Experts of a small language model: width 256.
Below are experts of layer 4 (counted from 0) of a mixture-of-experts language model. Rows are named router (the router's row for the expert), gate (a neuron's input weights, with its number), up (a neuron's input weights, with its number), down (a neuron's output weights, with its number) and show model dimensions 0-255. Each number is 500 + 50 x the weight over its row's rms, rounded and kept within 0 to 999. Numbers have three digits each.
Before each expert's rows: a language model's description of what the expert responds to; "gets" lists some tokens that make up at least twice as much of what it gets as of all text. This comes from a sample of Wikipedia text that the model never trained on. Tokens count by the router's weight.

# expert 12
Sports scores and stats. Score and stat digits in football and sports tables and results, like 4–2, 5-1, plus League, Cup, UEFA.
gets: "0 ", "1 ", "2 ", "3 ", "4 ", "2"
router:530554569444547614551462443515522558448460576445586489512587596471598487447530432466463506592504491454475432463527477554613426543489535577501511544512543535541435530535417476545443460574497462478582584475578501576510540425418493497459508530504433476532497538447528532453439480449502501559531529436455487494503483564444474512512430544483527460540439542473555578504528473505529536448522567501532456489570589549525468384524514451424568495438523533471448391402522547568489544530555449477524483449517517510549487586552560564577520482465571561455479569611504428469529546560464463454430521482521578510475453436390500519463536574508448451472444548535488548412529594592538514565467595532529515473450520406419417504486521573556543405537462461468456506484543498483409494509534498
gate0:583516439521518461513559528499543487462488455472412530524475544532526512477462475519516473480576603523479576513471572570369493513511445595497560587472526548423500436411469522520520483583457569516496446494563500435414621525583450452525533571453540463576492395467560567486571462547501527512506551470480491456604553537534564426523449446579498497510449440485497542544451542520505428532544481490496512560544510553598500504568540497519533540400488547584449563553427454498363494431568460441492576499490512459487542583448525489585484365541594425512560548470496504502497533550473466556424541446459495552465409553523469508531591499518361534428492510464526479589573401430535436496462419527460455469535471506519550526517583522452506478515470499542533471504454507466454535534436434
up0:502527422591491433463576496593525511531449483509482458531407468579531530538442468379439554463535508568588531454512544559462591496475409512466453475564499502496593496489506526578506583475423580513521530516523457437500555531571458468543545443568562425571458412484464546560591512466456548440527504489485507581604490512492542457422462555435421514450415446522532544500513642529496470523566510401533512493484534487532512494480467519505465537452479481485407538580556529506475480516473492442485507461511506415505540531407575500501466421490580409473553564469452489533544557494506511489504471412488551587441427487521424530498543485463405555467433602525504478596544487437527454533617488612558433610545472535519574451495612535511516446529439485515534443509416486489456487549468523
down0:564527514529404554574560505506388533449477461514518408576518468438587560442511509469465580583511464444594547472458580563499538492512516506472493560492503387448441517516535572487434545366528418492485511495507453527527546452549591545469489508528521508457423418615478496504506476545555575493411455489541445469466469438462511522363551372501456482454564491479557420532496534446474457509519498509592531485589468572528507477497465463409497412535476541544447411509359530454442434519461469522532502543550502462531501528496480572511522496506439479470524482440509483469490465486447453509493486535468473554439507468511418503476505578440623480485510436572540452488543542431491455520519363532551508583552478494592527491556424516545469445468513559511535429533567462617524518565515603

# expert 25
Sentence-final periods. Periods, with a following space, ending sentences in prose, often before The, He, In, as in "…writer and investigator. The book".
gets: ". ", "). ", "|", ") ", "\". ", ".\" "
router:551477581379568513552457436568525526522417581431472524536536555393505422437548459448452496548477441423541465430557512534587483525407490495481531537524550575534423434508443451477467467503498524565522561431517472547548584384458543487510637492450419462521461509492500498515430528433497572545511454481510434490479425525427483511569424547525562417492455585420483525532504463494535496430488547501560498450565511549522463418578498454496524431500520493396452488426553558478471537578566455438522438500561560541527571539525503554519436497457532538451410546535519484454479493571437464447494579465492523479445448426381541583456540551491468487498522489512493594447503491581553535582457549495586523471407430447478457560435498502542454411537513497463450510510485543439484516415564423
gate0:509453520492459608404563500489482410491500496479542472564462473540569453539518556468582518508468554492471531532533540462416504477658461491571422590427451552495535444510440452462530457483435615452538488509518470539492479500560416359475491550442508497511481451445416517497426450543512514500466486428531484539453581535540382439564513502491483453425452480483426415486349475495564593406471553489484444522369541517405400483481427475511554547455471533556484530500525433440490431468527484521482523477440605514536626556566433496508528498464583525528547447502565464521535519456512516521464553536437518499450430470419435546538490534475529458587544531524540548542537453466521514523551477501528444474541581421520532527535511469482507509526511489581493417442520511346501511549497499
up0:480504569519478516437563442389474474521546503460560545517455477505514408483522427402639489493509576484506477451475474514471493434534454470501509585420457518477430444424391482458572468468503500464592533541452471590590488529550466495449589480516508492487410410422546525510436528489524444544462534514507527527454468445563482438571433568431526560435503510437390367505478505445473521484459525545529448565392546561470481456395466440534500479616467496492475478556577487457499507497448538558509459479453454497518631415566525440545509508513482497468509566526543568497520584506541480468545419476398485542476419532450390517539518529455616439531428438490520531419540503436560529543539459445469451576536535467502489552529480505430553541511541558491539489409482380489532505532478514
down0:508543483416406473436494345408553595546621579521541460497470437497481511523480507575592511412558591507555546534456528549453451540474500514421452481483589481486485470496456454501543460548541474508500499556507415499514474430518532569477437474507497512469598472441479578487548553475565536501460509457438527569443515436597507506503530536615417552582452532562531323602449551475537492555489481487511476505455505486457533438442529500485491485541569475499504509477552416467496489364446366523549527488423486521547491481518491453505542522555496518401526520544416498596486522448500498497439549520474495495565474584508374506504419447538525534517450559508514496456494553452530551429526482519483417522433516482537440457535563478425514516492536519392566513540462455621455448505481548

# expert 31
Line-ending punctuation. Periods and brackets followed by a line break, ending paragraphs and census sentences, plus heading == marks and decimal points in tables.
gets: ".", ",", ")", "==", "'", "==="
router:564461532396555512540488423544519460487426571489512522559550519434541464468545466477453506562484527468520492446578479551615498531446556494506464544534572505514454535553428534470458444495479531540543577444558562563532566462449473540506592498428411433565523536429520564478503496472524502548540505502482445466446439498456473494534466589400554441545463635443534561531511499497547555403463537503545515482595550579581463434560490445498556488441552481420457415466566533566467524552510467468526556490502540517520544493561512619505525589421552564487442549478528407430507506613491501469453535472487563480447480425387520554464531589484442432583477472565509577450458553574560519543450515523521587481487519464430457591478529645562459468558452462472467438520535504453436515526553482
gate0:510491539529495549546567562514531491545505477516481547422500446488495563570471504408547561509458461482486477519453470463451514518555485486520491460479460503470480503529508430580623527501482539508482526424505531514468670545510563568476490453500480600587497490493541507493562479534508516433552512473540455507482540455470453531555449499433657492503396533591496489577424519614475528491513516411450496520554555497458528551448415463484502416547558433552522446502543561401503418493441539516467496461479370512506558509419510508544450482394443450464513561498534577525567469451511427481424421599435446443542501452501572552512412473572483511589571470632512578459459528443414418435539512608478558498464501515501489572589483474468510500460587502507508529528508563378463446466528529
up0:480438594523455522503386431500549445482493468526511587478450522498401543436538580536577464503555476603492530439449478469465494460567443377497454457553479534573558383453549444622496494547468507548508472544476491461536523510519572546486551647560589519521463459569524547507407558511484607529519458506434489469519491515440536474458551526537520500386518489471476489576483470506619588449539505407642552570543453420518529465483520597536549528536494517503529467560482526450535485497531474461513465473500507471500535537469547461457455543532431614556562510538496436542485396515574512530484589437421512477454546425490465585540509506527495541491419532397502561500405518489436443519501468482531490562514453442448466513433489465482532459407559538454556529460498378546464519488493479
down0:375585584510553417483503554542564472504550411469483571472530544495538562501349483428476558521461503485522504480432516532609430536512505497596447523503483516523547469487509503560519440538528431485425516539422516474519506551511503470393518503387554487551495542415603592452554520489395474388474461486487523536508492444544453477484503551465497549538446539529549460458492460554492442526502469543402526469542450489575555452564509445549469501450498439555566547352484513410455484485474500416374473444452520436617518536428522502594518472540490475544438505496379625526555544497424515566461406520467519488486532591518487502432556472565502546488500513470513511486547530453467451448474491501473595399469408413493495560499528570549562542492530508505473476491438493496560489474472460